From a checkpoint of a small mixture-of-experts model trained on Wikipedia.
Training: a variant of SOAP for the experts, 431M tokens, 6580 steps.
Below are experts of layer 2 (counted from 0) of a mixture-of-experts language model. Rows are named router (the router's row for the expert), down (a neuron's output weights, with its number) and show model dimensions 64-127. Each number is 128 + 32 x the weight over its row's rms, rounded and kept within 0 to 255. Numbers have three digits each.
After each expert's rows: "comes before" lists some tokens at least twice as common just after its tokens as in all text. This comes from a sample of Wikipedia text that the model never trained on. Tokens count by the router's weight.

# expert 4
router:144110152078200148172089154065192194161136118113104121134112116163141105137080119107080145156142185140120123087138135102110162096082179144142125148132142083110087151080207120114154138163143140
down0:115129153090061153163173057163164104147144137085171108196141092086138114080190082166172106180128091120166124121132106139138137118111140124134129113113147143060122075040102089090094144110107117
down1:206140156115147137159131119083146122154134140133121129145186183199106162148128161135130153160222087152093157132106150119142133112092168154102138120131121122117139130126123147140133186149140143
down2:077161124170116113048164131111111155147118097161105068105129206100171131185019078169131100168158088117147180182100119097119104163153106150080136106166124138160109112116115112170106134148116190
down3:111101147170150172121091101174129187143070148207096136154168066160165137140116169104149141134073134136160097115095159143094139091132138196090130053090124102063111119171136054153106141087113092
down4:053126141082133073090047103126143145119140109122144104119123171138127151190048111132094137113104155080090099091151121170117087166072093114070100166115098133198095092096168158101157097097176089
down5:136146129096121095096158124076151118092109120156113092108144097092119202157149081104140121198157105165171140138119139136117062128168197140104167120137121111200084133138133111121133123176133106
down6:172144154108104128123121143179125128113172130151151121135135121100110137101181065078115119107197102077168108107148121087124127112093177154129102115096159051128104119118130105088105100139121111
down7:118108143137111129135032136170164157097104124160140127134127152151148116101175085100095166151131178104175116156134126141106163092160129106093134105143129160052145167137150098130087157125163117
down8:105151118138190110151129136088112170126127124119101145118086068179125107109126121161097119148193178159175160146104111143114132113178117099075073130120143079127139122121113105139157171099138087
down9:132111165137105130134144159109171074114114099123122146134132148098129103101137111113160167175108094134091186109096208130063105128164199162104121181123112097129147170071097091131041064113206080
down10:114106134115078099109163174102122089097165059198153101150102133148143126126125148163112170128100203153080077193164176109080126099193099153139111113091160150118171152135082062131137151145100116
down11:194101198139093140108125164161167149194127105146149126192084105214124161128105138128083142062179127055142149173111154162128126188098146172136179102140116098126119130116112093069132107164084108
down12:153139154161123123135075122116124135162132196142153146124149143125107097111118118105188163164117150160116112172107110115093096105154127154140175157084140158161096068145101087185136153134163108
down13:113118094143174129137126137126120153101096121114154061106107196123146081171114148207134083129148101155130103122092121089104140118097188108101150170115116182115067114127081105107118127197155123
down14:074128144116133188171166090118138112137103155135176128037153129073151120125124110160145121153113170133163079080151100162175126163147079088126093056132143138105100166190140128160095136081106130
down15:127104113091131135172137111118145166080097146126052102095109098163126099154127129088135092184191164123115127159105141103114174093145153161114157116111177139143127115137160077113114159113159114
down16:145151135184115146088127105113069129131116140221164161179174174132136117147162128089125106078156128088125168155108064062172108171076104152135179149090153080073137128143133109101116097093131104
down17:119131217128121164114126097159114123116157177121129150106088122163162093134179115116212192116116114124106072099137157140060060130189130114133138095139179157085141092093124122087142137055149094
down18:107085155139185114198126142162075150078074186127184172130122135142141095192135136123113068121126087095158146112136145145125134187150077170152154179136189143147234108104125165113131106097089136
down19:113157107132171104149157146136136134111158140179127115156103148160056087144132129136127149142155070140103117116112114101169087100131084195167183114107147110086113143157090156131105155145093053
down20:159164113108165165098170137107140172123146127131131159125106089161139098056114136242158118120117182139124125229120090090111102176120145081158139147117113113148111106147168118087111146137139074
down21:147130115111111160101127148102076143148172134122091069175132077088175107096110082142182180148049100180070139131143166159113092160111108170144162164088103151152178087111112156171151095098206190
down22:150096139133110111138108139208081078107118064116107100118121127105064174130159177116193111129167122097157161082086173141167157180181097129112176109098138153093091100116142084062130112138082126
down23:141113133119127068145144029131133079097173076121163086140145149126133103111173115181172084153160164055017110101085139126238114088118171164099100130162139113110163180115156124143068104191115134
comes before: " the", " a", " to", " be", " not", " an"

# expert 12
router:101136162161099131126120200101151184151172092098169077122105177109144144155158125162131056089119127060135152103169110102192175047107143094168122122142114155056087117142125134174172105102128172
down0:138148150068134131217099129075134116164106149135133195189141127130074110134102148167150107116225162071089179051119205153110128141148103075148158146142132137120112187122147110220132146149195141
down1:190103084161165133101136167125162136137184074102100147111103100124127161117160103141099173138143157078094125118110172121108170079109135094094161083128165108089092151152164115121137104166177150
down2:123152113125135125079109136112141113163068147146120174105106119115174135118061144141097098142167118093100214143155122057117101141153211119171111091081128111089131140167095169129210187140158160
down3:082117103121115107202125159136136098138096155149144112205147072191134109141085157148074084149068087085151145123176135125097141140142143140165122094065144121169162110057115154188087090060146158
down4:088117172117042122213129096105155128135172116097164122105111140129191169136125212132098148148129143157091181154140180101103124136169152114073150134045136114088188098138118148084160138102164097
down5:138078144051105169142079137123174172108153135159137186119148148190128185147190058112158087189146125098140126138150108107120097135110064133125089126065128062103131093102147110102130145096123093
down6:110087137150106140137100066116086133065107157150095138090119158130176180105125159173182084102102104121122110162162124122174130098139135113121102114120136120149112139131132118136154192114121137
down7:128116181070168153140185147122100193135108141096136097125176121135141089171097117121134090151127086145139084140135200122148125094165112053115124128144188137118114180143166092128083143179117100
down8:103118181089152057066077144120129114169126120094167190127095084076099135113174076118053150115093157140118160120104112126130117122197093095129162130166117117119113151141101093080113125102175126
down9:075149168136095124109158117144170167137145082141103165196121091122060181090125099137150136142140151155151146062119178120214055147151075171099175119104108091085115093149112114130090144117118179
down10:146179087110125049110081163118077113072162201121094206177145128104183079207116119176165197120090111079167141146130124126066148098075070147066087136142158179138117086132111163109125114119121165
down11:168145121193113118115136138135129111118123121108167130111160141144191165121158158193116119096129104001126118110086152152140115084131121095132127146085102121185127135160085150156198088144087170
down12:137138110178123166138057101175138221129174079150131135112100158150126101212121096183124071125142164119101096175117156139116085113113106097069130166184163151141046134168108129140115155133074068
down13:185094160106073207186068164098180128109123116112085080125115119165103109080086189085184187138117174108118192160135085117061175151129095121099138174089150135077155143137130082146187151107152094
down14:132074146156116124140130196167093147113138088129156222104131178108119067131150144157127132116124128052124162058094135076089165077101076098150086089193177142174139200107154175081132135215141142
down15:149104156150103170142152160112122184153135092130123102076117103137196146136068113094161168166104155152079143216161165065121198129137128117160134147056114119082137118118144111214127128090109133
down16:106155150142111120105111151122116122147120070162093047057146102113113124156142137135113162129133133113121149085084144109218209175111096120100148120099109146096170142115110106118222140189106155
down17:142124138122174163136090136099140131112111107191120123125070184144100196130093117077121078154153079130109178191088132098085121188061122169147135145126076156138156189122205102105117126103182068
down18:103163124088188184153167134101128092151114170130055069107089143095114069103135138102149124130094144084130177112160149142106116150179127106135129156082136086154181100168117190080125152153121128
down19:095143127130192135131134199168121200096116150151134113138161159083097104107103135141124145143088155168158174170120109116196156153116160111135048172119062083125110137069069105127121149172134111
down20:161188178195110154158078201121169177113132140133142110103134126096133133165059153189123194137129126167109081109118113178095156111050117098140106166172134135096044104172115071146161167127069123
down21:144143118158140139159100124145142119105116069096092163135111096100116100142130115118106125163145229155075148131092134157113117129160131165094176140113135133115175117116106099107140122103116162
down22:145236163175107138087117114089095134089152139150111156131131151129093067091182121091128161123226166136138108120183195134126093106112143147180120139111171137130147086122105110129159186092118168
down23:146141151050177113141108108099101112104063184142154105149142119130074116097156147171113085114129153110138159105159145121130173119210072088112161139082102165139156094090057126192098148076066133
comes before: " |", ";", "th", ")", " km", "/"

# expert 6
router:141106171121182161118056085138094125119206160129141175110140092106166051184081122127134105103071158143128156139048108127064122119144200126141093116192122172079102144126147090107125139133198148
down0:149060139121131133118100131080128133119198127080125087171141091138125148128166103145166136141113095116154166134145125142133154156088086147078131137094109146102120118128088098087162135195100091
down1:131132091195131126154085093111190159171142136060129134137107124133140100110075099130044074105135097116123111078121149158151118137172133223178142091095125125145108155122153162129131155100163101
down2:128072129135180071147096177095148196117190166154092125149138086106163094094156143120149142209112134107099116134094142099142140140102134065155105151191095086089119019175087155139095187109129112
down3:115141124140102147130086181167150114188142197112089062115106134163141168148083148136118108136149116110138169089133117181127164103166151143142212123104109162120076114211181127157090101146194171
down4:086157149133110110110197135199142124131133182160116148093102083112179117141154124095087128146067173085142094076086115126200114104130137030151067095132171141133121203120070145132149153104078136
down5:163122100173123116151157106129100169056146141098166143128121128081099120158120057163100143131175087133167106129191126105163123082119095104111127090096136147154084151151066158131199102109081105
down6:105150192095093099027163152128084115104171161144089157115130127150160132094124158114176136160145146109040069126080126186132133160144094119124114164141137131139150136126074109147101130207156145
down7:181172133099071190116119103160109131124148105125147148077186141146112102122115150095110077178061119139112069117069118098160139152146148127124094146160151106097167125108083111102126115079114147
down8:143105024100133111123092129104146120165092095094137153113194156138158099123127132108126155149132128169178202166096131099129114135125093098161090124146124090111124137110142113160132130078153137
down9:152181100140097132134182177199126094144138124150127183062139179125121035139141111145174131161156171184074169091154113110122107103077130144138060163163147124134164131157154144126101102174138130
down10:199120103149118135154150133109127116100134116127118121126147134208153078104128080146096135126170114070137080118162129160167098067117117150115144092152114107142105132123129202133107122159096074
down11:141085136084144200185153114130046153120068139144170118159141075114104067165084132180101136172084169122130112084187135180170112144169128108166146135077120118144170183149160180124141142143159141
down12:102130077122126127159108092145110061079134142210140091077143131143096139119137081102157110127158070109108133151205085155166090128113209063095087087146127113109126160102091105139157149085176114
down13:162158119151128157098144126141104115070163101159140129073148109139133084120094123139074165116137095202093157194104134113087156146103096099113122191026153187118123133158133123149112112144094124
down14:151086121071150179124180152114097090119132125134103115133111113096123103084176130152130120100138136129138148136067134128071170108164094176189143096109122107089148118117097133126141144133158125
down15:202159100141105143081102130087085081091115131187066157138115173110136109163135081153130166146068112102119061139115122142088120171103125114074145127127125092150080172136152115145149138071106111
down16:187168166123111086133125169108164126136067123132098116160172144142126143157150113115119137092172130126097100098111077101110170153131158102179149138113114115149173095102156080187122157176087151
down17:138127151132182154184104173126129163152142145121143057121070122132093139143140157129185141132071184076137154172118147145150178135105147166073179110113119127153063168127148130104144114179209089
down18:180168140115126070200108139112150110139141209143065082119144147155124091114094131132178149160151141137146115147134153126084075141135165107116146140089109133180147125237125115085114127129051191
down19:124140120108088069200127097164066149083088122158116161102181127172082136128049088144116163140064247110167137130115137092114182180152133135120109148052191118126137142128065162132140085140095155
down20:136154103076116181128159127145133097106095122148094098163144117151098140136107133115104112163146123153108096190102117133099130158110101117156162124173136117161115108092169125178126136118179114
down21:159161180127071127155155136070111126088108075121189226153162121157075144130149144086116146104147097040171119136081107079174111123108110082158143083164128145145145146116143159098150036082116138
down22:129153128145106132138097135069065130116190171101091136172132159132160184176163084113083117109098092158122141134061133182174203100073103105198138173135104084084134119106150157114132190047179105
down23:161154087160141127114146164114139140112063143183078112137110134121094144147180123115201175118110148104069124150153107139090174132089131101156125103083200119153138135140140109150080115187116131
comes before: " ", "\n", " 0", " —", " 1", " 2"

# expert 14
router:181152165124128083149101104148105109152121113085140143169155094104135149149114068142054085142116175155122091118118130026102149086114123189074144154119090149175139173080113157146114127117049081
down0:088125104118162200072158115135120075139090144202149178115096139127153089082115189098140179148097160135116133119149157166140083114128139119169172225200135099143110184205080091098166042148107089
down1:082137140120138111125101073116195128138154169151126150127094119129104159098142129085197185114106145130079118158145138137173151076094134139181097114110088159110142135097129155069128079112150111
down2:131156170064059101153155053098116180096170105210129127150122171174117115124162128122108130150168149128161144172145132103153129105049147177150144131114125217068137175145171086131107120202128108
down3:106172095163135175101163144102164177140113171121159061126135134155140060149141149159147154121111093133165141133119126105069088137137132119106123146134151147210078145119139117097115102179163183
down4:202171140083152090166114152132100129157083161154145100161123112113141071103118103112147188136156088098147120159151108132123137098130155142084151113049147113134109108108066109125108070073093159
down5:107116196199114106141112104208115130114117109111165172163075089134109074175100121175136156143167101146130122115110093124140166120125137102137164093080108123163141093063113170093100157148149154
down6:162092154176136172088090114108179150174126123079188101142146126144096171120135102133141127190179126130073145137226164156105102081188162106205107173162155094164141130108175156142175160068216095
down7:125106062135198138143156092174139111128089136095132124217190150110087160086059147140135097158099092189123150123128176126161081172114124129147130092115103222118139143131119131139117131146077082
down8:098130166110131075167112128190131075130124149105176109146155137141141140109103150173125114127115159100117184124056107101142095081130171129158185112083112101114135159109110127114131118079114137
down9:134122111130164135131068108112081121140168105055137159148106141152151096144134139108122117095180181140100127076120118138098085122106103145157124141103139102091076125129163105132220188127184091
down10:070126120051152082106105123140144081081095154101190123134144155158084109123126071121157089114163139162101178118162067136086103135100089049106134095134098138136107169077141111130102162166160163
down11:157078106098115105146098170191137107165109125154102085125149135182114171122147094051064165098117039171167133108141161149126088131155101146162142131116180073145072100138141166125128135166095118
down12:132103158107126153121177145160101148159109116128082103165123103141135134135139179093152105098078128091110143068127114134095139081133078102194101124121189137083116117156077129119106143140132115
down13:042177147167158176118097176106126123134184108135121079157085089104068108068106144142167106050138126065106169184173149142109154129128149137117120142093170100158183131147126145134078176085100140
down14:118133184147075208090204169173119155107131135155129167144166165135132106101101126113099110154137129130078117181158107076133159156111113136130184092128130144133140137100107096131117120099118153
down15:195169150096164110108122143100135099089171112118117119111135126108139130132101120076136134113176179105197138093155107058113118150123134174132164116159127106166194113140107104180092122093150112
down16:131075094136085178151067121126100144104196061166167145097125159187118198188163095104216150104192082097125110173173097168145154146098127178151131148074111126140074164093120104134109120109126171
down17:161149104151203135141150120179093125146185119124086112176160145150145124114114092094081098152160162158183132118151211141129095132141199144087146126076130149114076133117117184162133104103122107
down18:146105105169065094120115073116181092096133103149117123164076090140126178142093094178079117131105049124101146112202121138083111100093111176142123134162127125096098122160110129080120125195061171
down19:074125135149112165146116117167147151116113179072108112096117085139150145089153086117153158119139115120083074079129144174126112099184083072145114160123058079079229119127114087122116123114128139
down20:219150109153199144076097118112096098118122178156203146057105117103174126129112103125107126144119131116076121078183179092135151096135142120153152127153160085160140103076160091124122125187140127
down21:121103168170130109061145134150211170143155153156069130067164145111092168123178102058095122213167101151118117121108139084093148110159172166205152077114083139055106148130087088096118127121183136
down22:126142160093083137159196165093077155150146121186134101138111138089169130099182130140108061154152142137058135115087093107159105092113150111108156046144070164157143098127101073121130117168149106
down23:125067108156159123059083148163193086110084129106064108149096123097151134041099090141161124132121156145133143098114154108102112088133143121097157140111178177131143156161128076134113116173145158
comes before: " the", " of", "s", " a", " his", " their"

# expert 13
router:199153148136053107103148092182134148153162082102124149051170147059128095155120120158089098137147076060155083123111091150151151137072144143160101134160120100108112193100140080059076180122140121
down0:132077139090144099148100147160168126108107178131184085123113162081115100124136113151170163139135177159142120149153145143096156204157106166134197151129085168171136175089109134173121122136170127
down1:115058118114106099160082163092156098088124101153157129175107092095129094096127111105159111105137073115163172106185118127126144148125121171149160128164156108159115116092118149166073105173141155
down2:204093088129183091113138154117124161136167154111124163142172143133097099162127172140087123110105119124098162138164121138094103124144105128181110154149144115155118091118172139128047183114114139
down3:122078145167199128126081132121166147130098127131124033144086160158092103112097142155125085133138132141114136146177074150133171100157169120156184156147195113121147185084170133160140122157160135
down4:161126083099157180133134147120087102167090138178110105192108107173089145075180052159182140132149108161170113040176092164088080123153200150084112103131143113098073155118089131115184139102115112
down5:093070143143183086133136146164124086114098057168111107142108114105157097149116062117140116141151171125088135088114167153108155141119137143082078168122084142078131126128062123116104152146090150
down6:129151187123046097096121126141134164110149140099103155075150083110112152155124123145116148116124101118196080126164119168149128046125084113106118119109138089178165154163101108105121121144042156
down7:128106109157104118182156151133191150111115109107137119121128165145157157152147095146162117098072073148128144081161146058139135079123130097152125076158076117188139177115149113180155114124140124
down8:109158099134110098152080176114140120098102140121152103128136118111128115095131131050156139141126144169034106111117125177159118111155128173141143164056101146115183143186104114156107118159147120
down9:133145109105183122172144047109143185131123163139091128158148121136145060036153124108131180194174115155194128153163116118150148112140083133174116109151126151190132146119128079140125128145063114
down10:082103159085121093091135119114082044133083134104156129084137131145068145136169125147074127107121174157166116109099143086139143145092133158195171138108108139119140113115128117160110127137076040
down11:187139143099119190173074145081159200106175145088113102141118151165131149167124101170124136117119163136084105108166132070124107153142119102081127121127151132110171165157135132123165086064173083
down12:073104123125166129125138103177053075067106110099095125176179136101098182145130103141178169070181110161089225165138134119143172120153135087203148092132110135121188116139098087198120136097075113
down13:110126198186095184121158111089118132091188106112125120128082159155080144045128114123150108103141148156100121107081084147110098094120177156152106121100100124129122114088106059162107121150050108
down14:202129113096141120080175140092149080127159116144079126136141192168139129138137083117122145128058153145114148148112077119120055087109175168118081099090089159204138106120117205101135177156138083
down15:181094103161170106142146096112164199120103155129118163144138110115140104135125114084109110121101112146126120140129152132106172120133110093111148141101130160119084036146137119085166120134074113
down16:083126113210132168165176130125156125165177116203069132191111125146140115115126124122154123168127170150090147177121135123135058153111162119100104100113134131119145138157148090181108095155219141
down17:088140122093109100091135141126124128126136120160111136099175127138135117065111138132079077124103051108072057132152165150109169143127148102147124108138169128114100113087144145168137165119146129
down18:109145100067107108093120074109143051132114224114146122131122135154161174089076110081145150169156150063137127182160154142137186076148162119135151132122149105147131048083194091137081143170091121
down19:099090027159146122129130166150124127148146127116120159136124136113099153175108110146121118101154099122153114159133130138105129109103147094122132133165204144113176189140148128176135122145140136
down20:135144108134176144134186125158104172099176177117120131126181061131104173149080093097124088089190083110158147160105058094122115138161152136129110130111074167116061089166184109146157206082129119
down21:115119139079108136169128162150113192164118155160124061116110132101098107160134151143149078144121106102103136115121173162110209094061140081236095140162128087182126130111154192169181092151081107
down22:134155091130122127135165073085141163130124132166086092077105199177112159121128075091131173114117103118123112152130139161094119141099126150089129149127101132117130111086138153195112173141177152
down23:138136144130140114124199097122166126164129116096128111089085125129131136170133115151210123117113158155170154110160143148111160178124072110137105124121132119107161027146158050115153147113158122
comes before: "\n", " The", ".", " He", " In", " It"

# expert 7
router:168174137108112104108112135087099172102141145142168094122138128150101100115102074160131138085098205094176092184093125145128168151152152112109110094126147199148111104095109064141072179094155196
down0:115115125091112124065116115060145123083118138138093148115123160209107149103146094086119060057115148128133135151090116107123097128118098077097090196076123131178167161137149149110091128130142144
down1:094179080122089124141111124121169155098128141111137188129148171086162102164128159115144151139133138117123120116129202139041141090173102124159156147137128115052117138091133032121087138109106134
down2:088162167136105145161163164149075137136121177154156155148132169175169137091158156145114146110173133170149101152128079131131087132155140133072204134143120148136184114069081146090129132076094131
down3:087134157139192133112134126175158164126133206151150116134151166087140183182164153087134171141123117126132185217132083109094096133122088059073099073127174129131182059095125091095148133162122112
down4:079117154132164043109134076224103085125082136130118114116085131076103120134146182149116100178117122057158161109162083098098094156075154198105187170150186091102110143159145133143124145144093133
down5:172132124104178120196126082177121138091129144142171130125129155094130135129083167089148144119172153128173162124133103132143076095072142146152144142129200109145090131162116097131150147035140125
down6:153151151123219176147130161134132074121064097082125144133165152102155105177148122158140175156168127163131175081168114095124117120113129104063083095138109105153144141151163198137153144116164197
down7:092143092134138097118208148146109107137132081117109144114138151090156080147133138145094169197136051126073135147102124087121111110109127116139141155129098108101137160099124113107166146158149137
down8:106047091137113108102112106151142084145135171115135086212098108114140178149117067134109156179079123121134150135095106149125108168091180131109154144147152149152203145131150149156069162192125161
down9:177096045160101095117094104126117169126193045129134113110105123159147137223085104122124135129162193124103119150118144145118152075131140146125090079112139126106136083136113145094195094095151140
down10:147119152114086132105162071122158076093123048130181142101083176101114120106173208112224136062128158081122132099182125195183098113141100168110126177148019084158119083103149128153108083123097145
down11:201111134099091138124131152156094127118166115153131122127172155140178147125100114102200143121158128141124110128112117161147122079157145144069178217067106177160136172174109109162081119126165117
down12:162129126101132120096073131104132107131073134134138083095155147159139134117185142144145120120206154133153165109100171145133119149144114161114112099174117143116115114095155092112141095135107124
down13:148139095134139176100143132061058151050188088135126115172111109103151106133094147081176103142130147144168131118121147035145169105048129108104154157140082117089109167124122054099158078148153096
down14:175115123120106114143134147114209106132137142083142063135111121169138152168122149134089115165111129144131148048107121096127145142134167150117098073108119160126145147141116152152168099051149152
down15:169122154100129144153176134159072127137120134114170101144131179076143142205163095175125173138117148202135110175144137103068144137143105129129079116107113178057116096155130076122169078149115116
down16:109138143110108089063094079145103138124121124140115100141093127134095106104156138111190159106151096147090146124063148152100118138087177078154172048088096161117083153134201084130132178165101154
down17:102067073101088133097160147147125091109158095151112107080100154154128161135136154167126148179122152106120092134201180192115101136105126133102119040186151126160156134073113177062155117164126110
down18:136134154172092142146146096135132124159153142103139024174151149226135171101140160097122183105127110143227106113138114154125140166138109134122124113157106219070101120105119100120098139139124137
down19:078039098165139122148124091176153062134146134085086070133101174148137163180163116113123158175111134153123105128133165139083061132164107096126161132123213163078145176090109155148148161121142136
down20:205100119187150136115182168090105141155065129137156102123168097066105144136153139080111117071164099137127163095133141133107107109099158175139095103135125111145123197154079140182124148139164103
down21:097123100110139145120149183166088100156143060135164119067096144153117142140171156038088129158116136085073166177122148153138098085135151127138183153169101149179199106162181165111127083142148153
down22:142156121129115126109131141122124128200177132123159159151130156108093106148161152132116145114172094089143138127136133102155129104060141142128089105122121122162114164120146204095053082144100148
down23:133102146111108180163140137153167121130173171105143122100077093159137141118123118066138152102155166103127118109168083080176080125142124126105134114152108155047150124118139158146136120114095066
comes before: "|", "-", "\n", "==", "The", "==="

# expert 9
router:143174090170132177122157153097117092121167110124162139103094175090136096102174160129087144117106202201089042183146114134137089184127072149135127114170142137153151103138099127125065107074179148
down0:148155068148139129131159155101150169151124203105116116201150151085153123130200152178051126147119111096099157171122107076220115159147174111169124133125141141198158119139112124079144117158133136
down1:185171094123154145128156112174119113067141195155077155120050090119129151129115178153104147112180117114103070149114083167111175119100211170138116147139115092168113112045068093199118103172107121
down2:149144147209106165173096124132187175111113152113135155114119117155134169087192138121142089112134147145085110119149102142183142129179104180078125188118139223147120134111170118172153135083124146
down3:057111106157172119091083166128155138173140102095145136141151156159164125118122182072153150157166148154095117152144139151139085105141080148125112101151166162110074132107151139114099161156109158
down4:197103116164149098152090167108099117184078118165143139139155103098147177141201155057121071173145111160126122150063127142199113078130172123148107091149171122172130163152123111203077107152105143
down5:084083124103114131099107155104133137126075113139126140131112123155113141104149117145189110133117174123126153097167125176150147187173185118131108160201187038116135146157123136117150116110103112
down6:132146166144092133148116072140104116149127168057089078160088120124114114154130136132136103155100045131113101147122064163150143164089095097131107105163187198165157141118186164141187090131139107
down7:140120145160151101164117102174099110130180162170098160100133088150100190104147132113140140130125127109131167139142114062134117147162136118102127185135126134092093079185108079127097087098161181
down8:118143131166110152091128176140128117106177163173067142149118102063126171105133089133124122126111139111086143112128120100176192125103147194152144098190141158120118053139186131144107185112076182
down9:133099161166133104129079100096154127119124142123119121097105081180107122117105149088135135148154119118118194101166149086093097174161144073138104168120123177167097195112133104116129080165136103
down10:108126140109072129170083109129117084152123112172122177158045120097154117152137082133153122089114091145097205149108128174066120166159070131114113126195188102153113123108096104169120116148076155
down11:121159114151130078136184081117143093107143078110177106174113166152125125174136134110101105108114080181087137115066123155100104051092202090126098125153117094070121128167100079126133142111121171
down12:149114125144080162115138099083103070148121121112137113121171129116154165143179113083163118099139112182151151098119167163111098088150173168097151137126099125138157066122099127220100134133121093
down13:177127144124059133088116156155154128086110138154089141142105123110059093104151110129168024103127140154118131142127152104099099136094181181153132138119145070096163126139149140130152134130108108
down14:135129140141121098097130085169132164177144081141149072144189040067113122140141091127126125085112099117068102114192118167134107132120128112148094084106101189128141149108144156175101156112134116
down15:120163105111192138153164131093143069088145081146135167123088139189151179110144110089164134155109135136100122133183085148177094145151116127127110154090147127173113132113049086125123136146150099
down16:133119111169144127151160140078126125140142156097120172113100098098175143134095149157195064175149089094107104162120106090114078073140110112212139186123085100127126081115119127123050169145160132
down17:162142172144111150093128158102137132127135173104163086119196173148147144138124127156120171158198181092044192129129124137155098143162096176088097149148149172143129105153140194086130113128149126
down18:176118101157123190126095151121168086175157142112129139157078117095118123152064101134081176128165034122169197136130127157084143141102059098181104152122177176189059185166166145126113147147116133
down19:184111107115167176154106132136099120039172138097203103096132126100125104170123166121131105120147171096124107155150124139129144133157148139133142164133150080103084089187048138099098144132151089
down20:130141138161081117145092152125185158117126089151161099141155105110142131107109134091098100148194134102078090138070180115103148110171146097172092140083081117137179155128183138122103175152140044
down21:196080095115086083159147191094156143133141130167130129142134143118086103110181110190157154145147144121160156104151185161088129134112147133095172138121137090106129166106126125111120124125127078
down22:216107164060135146116132132102164099129143140136182157124134113185117167166131120105099130145099094158139168164156152148155090152189093143115098137099133069151109115173129129054144068091130175
down23:120112088147128110165080159114138132143142151139085155108107097090167142110133187123110132118109113157187139143172121121176102116128120131142146066121197153099110147149151123106119134125134108
comes before: " in", " of", ".", " to", ",", " by"

# expert 15
router:126167146131169148133160045083106172084204184071207186085148107135144086117094173161116147146063100104091137144119102125123139173093088118162123138135133134153157128189178173139132092168139125
down0:153098094098088073197128062144157141177140154076084140197171089146160166109161163179177080072078146172201207121163138129124098157174161177117133118129147148112137102111159128121161133159107121
down1:060131179166160122156179164140114158129156157144132124148092110144091171189118120069075200113129117165185170110118109145137174113150138091121064098157092071162144114097116083104129111140149142
down2:091145076114175102054150154103145144103107130136152078111109158094118165137180155161125088229136153153135216159191139083132119103178119169161121089171122154167111137150121110092152096133141082
down3:106057120139122169153084089124113085105126125129143114146148121159117137089152130067116142121098159129148152131172130120146132147129085071157137126116076129108106121104128162131135171126134156
down4:133111064101081134115133175118118089111150176130115122135102129146124152130078106109237083118151134163112109159108177108140207116149089167124140090163185059130133125114106148117135137159122126
down5:108120159193132099117135143101126154153074139118131075077196167118068148151125160131206126117129107071171057089081171124137090115148122148146132164093187135097082145125127133149122145130114123
down6:131120167100176172075146150136082168131129156105137121088140062093123156076137092137120132168132181148081130138194100168155126195081031104093155119122088148079130147129175100108130133143092192
down7:181158110151157099120073131184160113175187156112191125170118143174160176098136093098136152139129097129099112145126136163139108141104080067124094156128123125124139074125108149114137220064062139
down8:063125163121109132110111124133138116146130100127188114122112135153134064138116158132137164129144137119032145101106170072114127109114157108098129102117174155158149092160088115060144133081128157
down9:123131155147116106129113105148131154176178131133094122134010156116127170089124164117174063102138151078117135112069115094142158064122141148092080146083158113129159181100216100143138157126199112
down10:045131143104080124130122134151131099126199094129122174157151169095149142122209146121129169106083080057082061071160159132153088110155095130115147141103160104158114112137142093100159101125098126
down11:150126156142108109077138140118162195125154130140105127094177128225063105161174097103151105097096188118078120104099147098090100101142163138148162129146057106084109200120170158181133073119116176
down12:132054102092122058153098135081174045116136156102158164151155140167129172113180118115104108133150102121130090092100151108156135077116161074129158065151150152164079169128104091176126124191146172
down13:065065099166077129155121106104143138163178119175136136136128155162140080182115136110146064175170176128125114111113117113102137108186132093125173156017118104168156157135119077132187100124022135
down14:208152189148058068107155168108083105221093121106113106118072130137165169108164153098116126101151087162056170144140180153117141099147158123137167106163121102184158139150073154119152134099144113
down15:104095145118082137146153062133130143086224126123148040154141179101141102125102139111187139118164075125125091099150044139118117083082138103142113158091147133104164149114122115137127160055140140
down16:103108145113090124146127155156115113102140186122104130154138108093157077191108163131125065186103076110141160131168048123107148111150135213155132060119136157096129191102142075124101178059108157
down17:092118154104150116205148106108121108124118038125154105167144167101113141173132154120086073088138122171167102122160113097148137124186056054148078152122162140126162155108142177099113130170125100
down18:156207151153093089138152084110094085139114106133108150136152157089121144155152156115089122089168069117086162088193066138139111133117135083076093075144073072140132152096161127111150168130137131
down19:055111161102136109135128155136049137088083159185147093182100175163056129126132094147115158184134079154186106123155168135085172183168128144102102120129131101117124163159078080090135110075115116
down20:192131185128141100167128144129135144103090155167084110121141173162084173116151163164207123136067116160139119120133144088128129106128153137155105132166083154149170100150136144118119165172057131
down21:111095139183134181131135149193107099101096096091125191124155133132115169100084171109148154180123136110109140161138144108228158125118061165136170165132141144191148129083105120152160196164140110
down22:202090145165116089080094137122117144118113165095101126151121117196092113126115154143151071168162136132100162080157087197123130155143146067139158065121103115107118169075151114132146149111115146
down23:121124104141098141126139109160096109122111072145106132099069119196034117162071112130100128190122138192080162108081104112154146141147113131076070155106088220160085151136087168132152100176107119
comes before: "\n", ",", ".", " and", " (", " as"